config = dict(
    d_expert=64,
    normalize_top_k=False,
    routed_scale=3.3,
    balance_loss=0.00024,
    balance_bias=True,
    lr_router=0.000597,
    optimizer='adamw',
    lr=0.00319,
    beta1=0.9,
    seq_len=512,
    train_tokens=241200000,
)
Below are experts of layer 4 (counted from 0) of a mixture-of-experts language model. Rows are named up (a neuron's input weights, with its number), down (a neuron's output weights, with its number) and show model dimensions 0-95. Each number is 128 + 32 x the weight over its row's rms, rounded and kept within 0 to 255. Numbers have three digits each.
Before each expert's rows: a language model's description of what the expert responds to; "comes after" lists some tokens at least twice as common just before its tokens as in all text. This comes from a sample of Wikipedia text that the model never trained on. Tokens count by the router's weight.

# expert 61
Description: Punctuation in figures. Commas, periods, parentheses and unit symbols (°, ′, km, mm) right after digits in tables, coordinates, times and measurements.
comes after: "8", "0", "5", "6", "7", "9"
up1:123128132146091105107100085122125093091122073131137106123090111091123023179108116190100154175117084058089129086120188098121129190112101154072102133125185102164179124164142197144176114140117110104110135133106150136160093149121118196103127107113118150117138149136101147127143141189110178118
down1:097138107132124114164129101121119159153162119151113138200181170097159121110145057116166157149096132104107113164143115130099104134096146139167133143126183108131128122182101132131117103084059038081218139078045138163173085124101144106087083131137147164153111129094101106142128114162097143096
up2:155092128129092175114166105123180087121138133124104131174148109144102109172104144114110116148144099142086177185143202071091147141149093098116145154099132073146144081109128053188115123140156230167157098103143098113124122085118105138157105091164129113125065150117140150107095164096153096187
down2:119073068110177127110170135100113102119104166185203157168114144170174137126141122160133181160187152068149132118123121126128130129110094105094145117084170094133134116123141097122107149175160192208188099164141117117139127081097184106174114174144063153073116112106137104139137141103103140114
up3:137155133148073084074161108190177136115122130141089102096144163100085166108083135150063146164129079165061124149158104133168154064166125121104102166105090102198117072143108112113071131206161130125141120101152105101121181175146107118168134092127110140072148132112108138158171137119152109114
down3:132133076155144143164108154174137154126154117154175055125136138144104098098139143078074109134165141108163127097120180103127162075133145156175147069132102073092139166058047089160099159155103143106109056173137100103170129159107164105135132131100100151066138130122164126107127125128137112205
up4:215149099122165142117089104131109099128157097142115142153100101123109121091119098176082118156110085117141133142216161064084110104135120142123113124157084116134141127162166089142168171156123096076108151158106194101110178134128147139146125123171198165131178135126091056187156101127104184149
down4:158155016145117136055122107117126078184148126122136135129098095110084174097160093097110154153082112144137139100141101160162163106067102135158118095105118141161129134126048127127085151134058128127142106143104130158174152102160144206136075154140156164143109172134096180139124139122159085098
up5:117130113150140068145113099139169167082148098120083147165128106149139095079091081138106112154190015183158150152110112138149110164125123185094095157060174102062149095127084156121164155104126137180148128135125100125107154118135108141068116132092147146101136165140176148115095142108162101178
down5:124162108130140103167124068151169101168099168099116117119142022084152127071103117100117121102112179217148132111123053159139102102106136120101110136123106112109108061128181192144113115122125107116169096110155110086157112143091105153107178130160113157121148185113146170116155117117145192093
up6:145125146138102116085087163062112124135129138144117136120170118108079100134159058079116078131150094140117134051095140108156122153114124142133075128127088178128125071134108086141143148131145190173130080101120149131195089187138149073060168167106088145167089166163131100173156135119158118082
down6:161123129157122106092157214132086137174150127119116145152156140102130120140083135117152138132168145115139102111103094162171110144144083189107113135113117129177081117184134135139131170148078116118214145148110162128131171141114108081096112121144105055160165154149192168188124066080106182071
up7:078115147138143092130111132075141123073105124080140113176189148181147126150108118152118105195156111173130141178189085154150091134137132159110156193128121164121133125132089172143100136074153155076137093113156111177120105102114100160184149144138212130069158150149175095168139124097110111182
down7:119133161155154128141159122156151146208137157063157126155112123053143117103177162088161051130108164192132143163098136100128134136112201155143125122120143164117137108074112145120169112154135144141108115102110080134171106126116118102165129080094118097079091140103089203168095077143155191167
up8:089080111090075147108094155089133129115141130162110139107134141093150087069108109150111182171164070158133124096175113183151144150092104115116093088149094124109146176080096117189132109116169105103096147143125162079090116158101099105124102146090157105099055202126152091098096107132195083109
down8:092120139154056127171134098140131064103187081121112133105106095113168121193103130136164110155150093150159133139177097139151177112135116174136159080166184105125146219147165087102156147043107122126087137116089123146159082120145145135124091152111156091116179112120156113149148129172161065132
up9:188113163125135150094108137138124103108123151135119100118093112132066095175171074080097162174120112133107140092187170127123117162107125186076095120125164125107163078084130131144098161170207124135133149070151115135139131139094078151117105119141152115124069178131151101151180072171217125142
down9:129116083083156076124128128147173144099049100147131175097056101086127137173168141118185055179140159103138140132097123140097143204147171133113146093105107157120116144136123074107144134115089058129103094174110088142145137122124156091098080141137137132103156099129039147150169117130105143162
up10:190116140108128168166115164150164083157126181111048080149148135114126102106098123202105198113133108132102109145124101135130136110129151128103108132109105175104157095192182145122165108151084099126134147100091111142127086165119101136121074116132121103107034205152108088170147122137142059137
down10:130128118119097135170124137186119105127113105086095141215138113135083155163173141184185099109095093143110067150144120128199125093117081105082152136164112129112190129111155096082140125111080179165114110121114068124114130157159130123097139044187142106107128164150115123195124145180146100141

# expert 16
Description: Capitalized place-name starts. Opening pieces of proper names, mostly places and institutions, such as New in New York or New South Wales, North, River, Mount, High.
comes after: " of", ",", " in", "9", " the", " to"
up0:088127103112102156103088096097078057114141108116062117125116153110142141099102120115121164150135128142104103098094150128154136151157155140117047151107074138147098113161116100129136156086221186119170082106136112052119142167089116098073133156149105112064136081137140046140143106145130130173
down0:096138085146068158083131101099102085140099115102086143101089126136164138181188147139121132112113186141188154096124129133171122103099196093135103121088169117148072090184162138151103178187170109139156113079119085119104140099147157184099102102133171111123177109135196135131179119113101130168
up1:160097160160180123112090159103087139159126149080110112104181155133059110177112114141131185128146137089145204058132129104177142133075113124041099150151110103136113104121098062154134150166166080142162152131102107149097153142130065153098102118156194098128168150087143139164129109095132139126
down1:115111096071088111091124126130059149113073142141130073184106090118148117085173167117103111178148114139127130117152095180117076086140138183150135086124147156232121141149138120103073163104122137114139155163184158136103118215143131094169115170101137171097160117156165158140096121139165127130
up2:097041096175185124083139121130102155126161144171112109129131136160125070166141142149097129127193107125117227140153174065137103136040064131156128123172146114139135067124137120105140108100139142120105153110148147065115144125175094115098150084107115157182130107122119149149076106157152110113
down2:145153101160148119090151111107112143120179115134111112137178146095160110103179155114143135094131119168097180085086168125188117135080036181188166089107121105105137144171148072112102103105109164144154140119102122101093123166178128174134166078080136157192136064132108153139108087143094083117
up3:071181175143107163129168104076171097155096174142135097142091153184134070104090137104100087154132111121190115143124156146166096105154103128147144115151136198123199166167167107152121037141141121160111176125179166122130128120168114120161110091130122122086127074100157127165147144143168175152
down3:106136091133115120174119195059179093116084161123160158113153133157111088143146152169087106110136184097156101179154130127071071093083146135180152127162179147161117100128092127116158133160132125117100096149152094172095099090145157129152209148133117104077071075130166071142115152117118140171
up4:185091156129138099084135155114161095171100101141123144074157154165152090208119118104070093127155119150151134109151143118084141126101153121071148096186133122136125114101064152188149113179141179145108113185072115093116110136112092115066074135078100154179140133144108129110136115083123173068
down4:132083125073144140079179165108144118159099136100123096121125091151171089073119110176089129108188089111085142130192088165100124158183165083068147108150122142090096141158095163169131098127115145139123150167074140162099108096067076077114123101164162097156185098111115112150108160121114180132
up5:136086210097103090144121111084105056118133137165138127190166124123160117142073107123085123134103143109153130131132180158106129112121084201102067163127113137120167114195098064144158097108160151129131079125144118120070075135151108188076075179117062108109121102113117106140115126100132123144
down5:130116087137142116096139144129108120111101049141169136119153121181133151077175097144126173036124173184148104061111104093112167119126198135142196133133067125176087100137118102138146072072167158142118094141121129156112143108146185104153147169136125196146112123103148126119117138184127144165
up6:126050089144208129132172092083115135178142154073173093065167121142067130150125138120085144153122127127171118131133119079145086120156103132140135203094122119101107099099097159163111103176093109096153128087155164105102136160136104130151017125125148080140138163115131156136098104136167106121
down6:071149142068121109127104128141082116169122126130067093081101113083182152083133110166101129103097083143123136151202065113109130097174089125121131102130102112118191145227130149160120126088138124179162153157160138064083153077148153134122110114167080129115136100135091117145166161138089091109
up7:148132130128114151048159094092145161143217167109152084139115102134079138129119155079105083123127116146131137185158146179147107137140110158076122123099175050152130116127112129097157141104171203129185134131145112158152168126140087115182128144163147109151106134144158155106188122226152146126
down7:161084058123100176070126132177151143105143142121099090102110140148112132140106163123140142072168177153078117211194140146140131174115127163128110118052056101120166160130094115160123165141169178138134133152195141144160129081117113085148181106145102119134092115108161134116192149138130122166
up8:118142178094157110116114100095143096076127093104101122141166085155122081110101135113116133142130109132174172134082138190114071126092068201144127178070167091101140106078111117139106121207214132140096138107098145145100114127106121098169172178113096177102192098141135131085119129151138117126
down8:100103143105189098097123136160165146121122068115123057146184131147134150113093104126176166115113120130193189124131112166165133134163105209144118148029165128100119116106149119160146130157169079146139112102092132120096098117124161110198164106083117159102150161097073138083090165137139158107
up9:094141109079112146139131120123146131092142091110125100153080093190112080108113111141049145173153066110138165107193154136096112169085097174057107103152122114129156175122135118195112119161136142114094133067134130112132154179085064128093066123110126122123147150176064115112090089152166143132
down9:146164128134110125084150123157142161130085081189173142153152157153194143113137062126184126104115130139147015102100106131106157123146171113100171112123077149194202108128132132116099144109126103122101137160192156124107127117151146135118133154050087153103144156131191178118117138174110132123

# expert 29
Description: Biography verbs, table headers. Pipes in election, sports and filmography tables, and biographical verbs after names, such as born, married, died, elected.
comes after: "\n", " was", ")", " Party", " Candidate", "%"
up3:121070132126134151147128101128069096111099177084138105102128194100071100168062093071125170140166143080143115121138142129091141102073081133082153101089137087119139152138145158125104081108124129125158139131158106099193135148100120105136097080143118090182102148165079169099174036116147147129
down3:150043152138108152123174093155123121118133105121140098105123254082143090120135172217116104210078138135123095111116122165138110118155064149119126104165107122172128115087126125096117124093111084130107121117142082147159133088143107126150093136093119139077092084133159105122179135075119124104
up4:113093119069091135167102093137068130102118075081115138175112113139125150216101106113125057144154098111144052087145175077142148121117096098097149173120075075113131122140116111128105135090138123124152079091144083075147169129136138115153081101186111142140124196110155131087101114081165121109
down4:166103135138120126126166111131108105128120058129134097144111117073090126103114144096105150114123120125111031168154128173129186128069146146057101081138024088160188100124148168175135126099131126143141098172141103164111141124102142110141126107114143090102146192186094115128174112136119061121
up5:106133159085151057106110155101135141051167142098143097103150150184124128118117137110099097123141165157106143139129122153071098125141111157079081169153104116180114124140127118113140158168182157125188185074145096148055145140077077104109119110096131144116109160112034131136083086146128074112
down5:184077191110105127148149138143162157122159147104136091165148164106112114093080147091184136117108140083138081132139099092126162133157109131111130107101142123127022159126113111108160151167072085117071052211147094116165153163125120108103113150178117089202119120102130116132117161149161146129
up6:109114184099139090111152118127184098095081138162069102144096132119073118126093123131114188169140132130127110114139138160111051168151155133127146062122099068129210124106127119101121139138163102163149131145138119183207119140098082177128058128071140152158105113088134114138195097142147149160
down6:105146079192133134157128127070137130152109094078174100065126133103156141088092089147123122089164144106079145182084102140156118133157186117162187120125102109186138076085102164134113140120189124113192145174165110136132122108173208159090127172094139143109134123111104131132153146174152179154
up7:093101106097124112141098089103088157092119176127134093189150118099101124122109117184135108114110144121106135095213125174111081129138069122124084125046079162130128084114098131125176144129110121168118196096155077109174103088163136088116118103123101058074109128171158121130126085131150129196
down7:161129168138160126092112139173136104140144114120105182206179115162147074106124154129130114093077199152097084117194149122118120108183083102147095090146146134082104147107103117131175114100119132133132148193149109129135084102154158135140213162125160081074175072156165149130147155094084110140
up8:142138173081124092105120091101123118104174072111125070121143130159156110185141104200125099104129089144135128167140109065143145182118058162085135104146167104157124155142124164205095174163137172140181134105106175120071147133101073149131147141127132138086066102177073133130110136171145117102
down8:093138127090137146087141086137144119059144074139142134111140108050066152140151166152130117135165127137171121128120177093150125151159159171181101150083135179090072160104135087138112172142117177077096060149111084070123121098159105118164067151153102070133104157187125126148156139132155124165
up9:116140133203176096154138104130081182055143171141094097191120146129075150157086126097108065158104098123179123159139126128163139145137094142144176133091075056169141075119098171122147138123134132159149085111131076098127105146124125064077105138119157123139099117109123165114072156182156097119
down9:134177113092119129108131057125155128174150099090123153131137154125113159096117096094142124094081176094165072196125098106113079084146124116147126122077086078142169164109157178054136153117151080141069148100203136158123144119138145173100181084112141097160153099098100136110142110182145102094
up10:108111149110147112126186126095126057075158108113091127105143111150127123147136088159098174126053108184107168171199153125111072157140083114124102186138116100157118140125130128136114180152093159162114194078184107115103156153137130126140098188106071118104095101108087134149151118205133127173
down10:157120049100118144112098132129155181131126153152156192162160086075155132127158116173136147100083127092126093062165104171112138091180122123150127088133143116134067131086126133113086170172115165039135122130167069136093172170198161158107158141119121139169092133152154121105130179124138150110
up11:111149153085086127169127143114124083134114141175079115101106120119078148181083117151108167129175099146042090137133126147080149115105122222077117172151123143109104137112112154119151120184109139150100157157156136184080108178097074160150146139105128112131191146119167111132099084056161159104
down11:089150077159129159152116111075200100139069092157154149082189146110116094131110075133141089110119147077149166139119119152122124130139175079119112144175137116124118086080154100120131108152144184151144129132088152079132049133058184131149149054092153126147165153084113076132109131154166107150
up12:175079121105087142147140153111137144094111033158090086135105052171084101138105129146118151139141085167041129155155123098093148136090133153128135169112127138097124164087086110206138120142113132089183113127128165112126127108152110160129072123143086135087050141135132116142105066160176140126
down12:124117168155100147141117103145214119094155095188083109143138119120069114133083082147196157133113097126101102145141136136153148141228098133151157193160125092137074118123136153163092162140112146118130130123106078108076136140185077092092105137141129147086123071127117078091099170170133173127

# expert 44
Description: Word-initial consonant clusters. Opening pieces of words beginning with consonant clusters, often after hyphens or capitals, as in st of stop, Gl of Glendale, Pl, Tr.
comes after: "-", " \"", " (", " and", "==", " a"
up3:121051143115106036183126118139106098101130107090123175133156110130115102129172094165055129112144099154154094107170198153096141121099148140129115179139117122197106052135116160117110104138152166157084111142162114123153165133169071104144128080104158156180113141185180120132112128089155124105
down3:083128137144157132188110131125135077141133182164132123147146176108068143138175120133069097162046141173193107134154122150155143156119142110111050152159143111177118125144104104130165168095146092130095079086132174133127113075163096100122160131109072138139154052169140086100153104111135151078
up4:162111132120107157118137077150124111085105099103179063110101135152177078094131125181078165161129093171068129155138098149192179126128155111077102158133194124151168132100110130119114090149131062099112143136140112086122117138121066076107115188137101159107187177144125146192165141105123103103
down4:153128088127072121067125145103082115151107071147148091090148112159115140111182099102074083189143122095070170162146151171121163072130112094123106138106132124174136151118089097125074127112129129176125128132128147089117089108123122071143210135157113100173170160139116166067110210107133141103
up5:156108148119151082107087162159191133097086105171138101088132133120144131078136100154097084133130114094178160134130135149078135145114136145119151121183144177104138129168095146188112124151176077084173115112076097168102109125052121075130127165127165115161180142175109117094174117181109201173
down5:226055108107119141078127117130153131105082121130085135120164151070131095167129124091112087085148137104156150104169137104073087129112104134162132080186118203128072129190106118121116109120137117090156135156099118146126157104103126093108111130076174130141086148123151131106216104126091148183
up6:136118170160122109164076127106106110122080133085128110082094117144120132088085118105055135171109113133179196095160137184120182106099063101099098095141122143144128115102112094130114135132115129152132185143125081063119152110109114152051102156160118134120160153167192149208123141101149184166
down6:139131101167080102128080140098081138087081068110170139116145101127144108107113114147095147086131106106132146118130186152065150098088128102128088150146123144104101111116034124048101141084149103185178157125155116123125147134159122141085186118112127080126144138140096169100165213070160105139
up7:101112121236091156091111153149177072145131172119103125158099133160144144097105089116086089140115075142155083075141139103187115167150165094051127157099132086117091107146094156167106103169173165129107116110098168124158138123111116131171151147077102085138107141142116129135077083113143065140
down7:109114138131110098157150053077161138150085142086136144089114091154116143168113141170066104156131122115095068093135089180202142133132124064096216136103081149140122116167198120149130102124101128163129086126109127086149168129155110076089120102083084108137119081118117130130116092066101152116
up8:127089127100153092103111130082121149109206147200133083094179125187101127104073102145100088141142099150148110107098156107148153145159050128123140172115125122102147163081117154128087135188134107114104103156159073178134174126136138120095126070149124106084164145082102153161118101123148208074
down8:125084083080108121066136115098097089067134188159132105113158099056106124120072112127152126138139097148126071135139125088142121181144054105182173121108090146122132210132114100136093155179128095143134098133121116154135097122123148072119124090188088149107114145135073200165095114125144134105
up9:034090097109150105130083101096156122163188151124177131090095119089174122115089080179124154162132118094139134085092126114131101103134051156162110096143147123178141137097131073149128130125158164143111181136120166134125099138120110075071086074128107057124155087179115129183149097143150118138
down9:116123058116093138135109125068089073093150181129194170122092125155101111107138113135213152105173067114091119146075142106123094163095077182163153121146131130172049120100101140122114149144159131162129176154158117182134100110122149081144131114102139103120139054160151101119174129105138091140
up10:138130156127166079115121112090119164112140143133129143100160082157146078115097104153096151144130087114099147168137091176232101081132124124150046121109113105142117170121105135099093187125178143109053097104202138101186173171156096111136121131171090120139086145084127138138118125111132192151
down10:126148029133151132112119149115123083166185112128166141127162170062138191114109082128138108143103121131095119165130120093138087102123079142142108131150142157136059201177173115147130106187156103153084117154137105163147119171160191080128136135133183114114137113113126153146106197138057107141
up11:120064120160130099161133085182133123104123136151092174100165098115096122063145102153134155128179099161106157207113120130163187069124171201105127123174117081120074153080142133118120163141140112064141073129179088104183166130114067097105112131106115146109127111172089123115153134165134134148
down11:142138007091146165134097180168144069115171104152188156079128128150060135170134108101103126128116058144107152158133125124125197147100129149148068039154144142133093155112140137153107087138159153102138119125106130133158157162123128166162109100131110115144144118112166068114169134094102103143
up12:121160115072120165142136115127081139059101072158091117115119125145110165106081087103066132168145097145141155186101121089150143186182182083147146076170102100146145133146120155181082139130119098123164199080172108138122086144050121109167130099107078155101098118102123115092110129138163120147
down12:122149061140134151118136125077132111084105148162063120136098094127169168177034069109083123149144125134117144141134089132127123185158136123148182078152097104080143167123102193156070111117092085155136131109080164125131080128074108165138153122108148147112100140093136159058166168096117107150

# expert 50
Description: Table and heading starts. Line-initial pipes, equals signs and dashes beginning table rows or title headings, plus common first names like John, William, Robert.
comes after: "\n", " |", "|", " by", " In", "="
up0:098136140188076129114125147141131140143149185170103103168169170143118077117086091148115103121140115125097226070157108152107119203066186156159103090166114103127162155141144157161132152177152130076134135136123129077146142184141126149081135097141074101100125179115127117073153127146148081115
down0:129113158138136106069107149112135120171175162138123130191106124089081137141159105131066120084170137166155171077175109129105156163063133129167115054148171080136094109155154133165139143121157142080167135137111178095100082110161140183149120169168091121135143128055214126135149125105122135153
up1:128117065116141132164112129140136177131074156110108164121116118203078149166217054124124175132155142160144108163123132099149119093142132112077135116151102117153107141104058141124168061129138161100160094128173174087099212139115143121111113136079119121148133087137079106111086112164159081101
down1:087128158199117120076153155147102138100087161065181147148122109126179098152094161106091161186081101162148108136150155152152162106063169145115183123076207134130125125161146155127160137107124149128147159099090188140078105105146057118105107144175111156174127144113132136118083136113142148073
up2:128127166107105093133063091142125142128118147087167144170162121086124106119139094147092062157181067156173139146137184216118118153170116146145161077147117104168186065066078151139113110140141117167144061116141084107121092131127155147095097171150134114112118121111127110135145170149170073093
down2:146162126075114117137190091150080116109148091106112153142128148136138120152059090164150161147105098154135122115102133122166156117151201101093134148116094127129100169136100181184091162111113057150170142104199148086170128136105144059132142131110128127101098120176044152147150086177116066118
up3:141145154151127122134073134113150121129139115094145159121132066108078106105147133114101198157112078106053189134138132187141097138113146095088076093100118139135144145118101132142104110089109123134148169141141188175112094221094117140110162109120086130231070105155084154106163113116137102098
down3:100114141121207170147103109123154168162161137131218088134053142109095140125131096120107146114134153162126102114097082126097153145192192165133143133094102144168171126121067087177102146115164153145153143150162124091138144098153095126097129131125165140096137124112078152150180067038119108117
up4:143127117180148118124150152045142130131118225152184130120098139211075120150085112124109084121170130147099129108104187150110122106103139081063111105148183131108144140112104092228124138114177137189100157115134149134125108165104109093122139133131098133113135124161144178127109063137160112151
down4:119127155134070139162108074089152081135164133073181147092112144184114105078133118173145151145161131132132129097114131154105152141134255144161130146144134148098134129157192137099114138108146121145134187118119133194138061102165147143167189119176096159119143167121110144119125198121106135163
up5:092088166110122162106110128119140147134098148160115078176103136074152129181156135124089122177147149102117081149118159136119146090127103161101106173142177092144128061102069093153185133118131192151144082141135134086172159150134122125056144155109208160157184145105084078132068089126129105107
down5:153087100180117112172197147176104115205111085104095127093130156095102168115175113166144167127128115156118085043125102081138155161145168103104190115089123132143051174184102118117098135134105088125156144113053145145108130116150130119116117159123139137182133113086143111119101188108122163107
up6:127101164116127158151121092093145097100160126158160123114174112181136137113097150146103100110181124039166088087153197084082130102041106147117071140121162124098176069139104209095110122121128158145122090091124181156130161132098101102148127139140169170100155127132111098089070139109143142148
down6:112098131130104057156124159115175133136064106127100121118162089132151191102121131176161112133191124051143120145148089124152136097112197135064146111176165104129108178092147146156115121079089155115205115134105102104134162170121126074143148107113190099108124128137145066089132160153172131169
up7:144095213152094172123134056111145115118103101083119118154118131163068124163113101111122109126126089117130148125151121128148213180116124195040152153120105142088107102166140150210156096102175157136094100103114136159151066126164127117064101144161124162117107152125123154146187118148145116134
down7:132070070110137125124123113141154128110153173144158082073143166054131093084177130118099089172113130075197111135101124133113101098098129151128106075136131198158159146138175132100185092142207122135156164176116125100123155073143098118088124113104142077123083119146077115157144134072137149095
up8:124139103129145119111156111132139135093126156145159156087137153145151110141085069122149180128110113137143124103205101103107145093150141147093150095148069190129108120133091124193090120158255176152119164126137144120107161159097080138144076127133139114142131148130103044141137077177132095120
down8:068111166157192176081152116061129110126090147104108146104148145132174179100155109155198160128148116079179138125156107099113152122105183145167139136153082084183098069165147125102138098119122167087155082172134109151105129118118086145076164146119142113064103120135136083051112145128116132154
up9:096133126125138141161094166111109107128115205092152128092183150118096123126148146152119127135237098083147160122118121133178104119116128178082170091128174150149149082103138126092122123165167147141206151101122149124108114209113107167090117123127163108172136222180151109125161146110170124126
down9:143117124102087132114099146158137110184090096068144100136139162148131149172101114115127092108110147087163157132070080164183159145117211186093079124107084115083102077117179099074126126154103140073157141127107096146115144204137136053083103127101116115138141163116085105121189118103120127110

# expert 52
Description: Numbers and punctuation in tables. Colons, digits, parentheses and units in tables and listings, such as track lengths 0:24, 4×200 m, and years.
comes after: "0", "1", "2", "\"", ":", "9"
up3:189174139070152191145207091092130054091165109146102044142168129114098144115129062123088115079102110135094162131124173145147101135088118144096152161110113132103108103104136144120134098192146089096111091103136148156149119126116140113140112111118109168136141122128035177166152094140149120088
down3:135057131104137101108154146139093145123065091128168074125078160180137075119152123127117161141164156123098122115123142109126100115129080154091103147138174112193087098089084125121120206152081140115174116095121147165047178119152110112175219155143113109124192138098154131147129127123091110118
up4:142100099109147084139130072172099185120068126145143087186099086185146118223108108117120137111149124118147127165133116078130168117115133139117165097130156180134172146124152186147076168114107147119115102107200104117145057113106087159122120146193114099090094097140084095109108127167142145076
down4:114097114112158154132114170141142073124179148146144111137111199178084141116101101148058196130113119123179155100100095094117152139146096138113139121132103148077083224057161158080119154093150147132135179135136110056197143158126162093130106163112140138180115127178136114142158110121155111104
up5:057120162075164149183098136094166123103108160115116090158178163104126125116133113169121142240163085134110125101139139168130085086119105139099122108075170100082119121158102114136160125103154104069171163133127079131104109171113059102160157132125144094129174095176165149134087103137156112092
down5:073119192135104096236165128128153098195136124132161125167098155158109110147136073124162109131131174123162108179103152106138095161156110134111117208113138144102126062158171100095140127156127095139083133175136083105098052109112116124125081160093146155106125127095119149108118067093117156154
up6:150124155160104111172186083094124085075168128108091085133135154167143129131120115155095097159158113101150144112128177163084179080149106107100144109166161165115145135148174100152184212132118172144132082111202092117136154178126143090138141115122110142061149141151108038170087119142134127153
down6:109140138164131079130097134146094167124136124078159140147109159155126071101037144095126100115096150094166192073143135115150150107100142120118106148134120178123148153106145095080138196122130158174097164131112141071123161176137083056146123159105116094142171037115111129091107195140156153152
up7:182141135065164133157103196155116136092133163140106138113087107118157111181136063126145167079189079152093188127179101098131128146135079157088112173115104169114116186147165155127129098106152108129164152122155154124115169106130070140106128088124128115121086120158111157052111091113142062183
down7:180174116145148149145149129166129115118104151143123123088130096077152076137106157159134066117081114169130114133129115137147150089163215137173079096163134178060094158083099153157140140150153117154175144136155141125166154104113196167134112129169074127107163189057117104130174179155098110146
up8:128110099134123145113062114158130138118155188082158075163131117132118138166144108139096185116142119133196185144044129132096119079129181113142110135121106107193162122136114079088090180171166129144084140143109151125149151168096092114110150122145128101149110076167126069214141141159140100186
down8:163133130143088171110125131090138102093179176081076082242142104117127101103155101127135125139153128069124105168068128137177149112173185116064121159123150099157106086168136150104147149080140117134072163128065122117089101056122096144126132181128135138118149124140142162130144092115172137147
up9:199147080167157089126143108203185105111127136147072120096157126171138121105117101106128193109125125101128135093189124107070180114108113142100095120119102175114141175113126173109097176115129098147176119102137163207123148109150057106148157102155139101123097107084092096186119087122151084115
down9:110148066124182079082135178153132145141116135162146178138152166098140196115146117138082157121082106114113130069122135142070129128139159129139115136123118143113174120110099099105149157157115146120126088181126130141211143143150177134152094189169115157174178129046186184134155166170130172098
up10:108150152188176143190131089158124137136139147173117116139172178091153134121078127134093145185084153153164112087118130109095103083130130150135108150191151130155144135108050133159201145154120162137153143119164140134174121127172051134170118156113185141089165088143116093204111088110140130081
down10:108120139128155090168155082102122149097051127120167140112108108105093182096159156139141068104141137148151127116146190136109130157099154083108207182092148169141085090127096119081128156120130129167160153153078163152082135128109094116145115183086100165158097093111093168059059128095163132111
up11:113080165137195157135095142191113083103109179105080137102088130136143118184170056181124135173169083115123177146129133144139091122110167165105146104081124107172151141115185131183080099140188109136121134126116105089165139183137104104164167098111171161134136109102179139103189140091154122133
down11:083129162109047140157170067081111097139127102146052151159102125156153148065132120154118190104137154176138114133106107117167060127149131183117141144130093089142201076111149154143166121135104072124135124188140105123183128081094124150141164155140089170130142165171135105125133119189137100120
up12:099112123083063054127153120138123089098145096141143146152101094187135098158138085099097141126194103113124142117182103120103155149036104097127169120112105187128164157077122115118134165171177110131127175108053086132124165158136058156085109138140110159081151103146153137151146138180149112137
down12:102138104119112179143169118085152146143113071155108112108201136105133116118169132159070112161074100111174130085121110130113119120064062116108114082089088154155125101163181095103191147086110103159146159072108121087155140124123133067139109198108137187085131149108152095182120115138127165168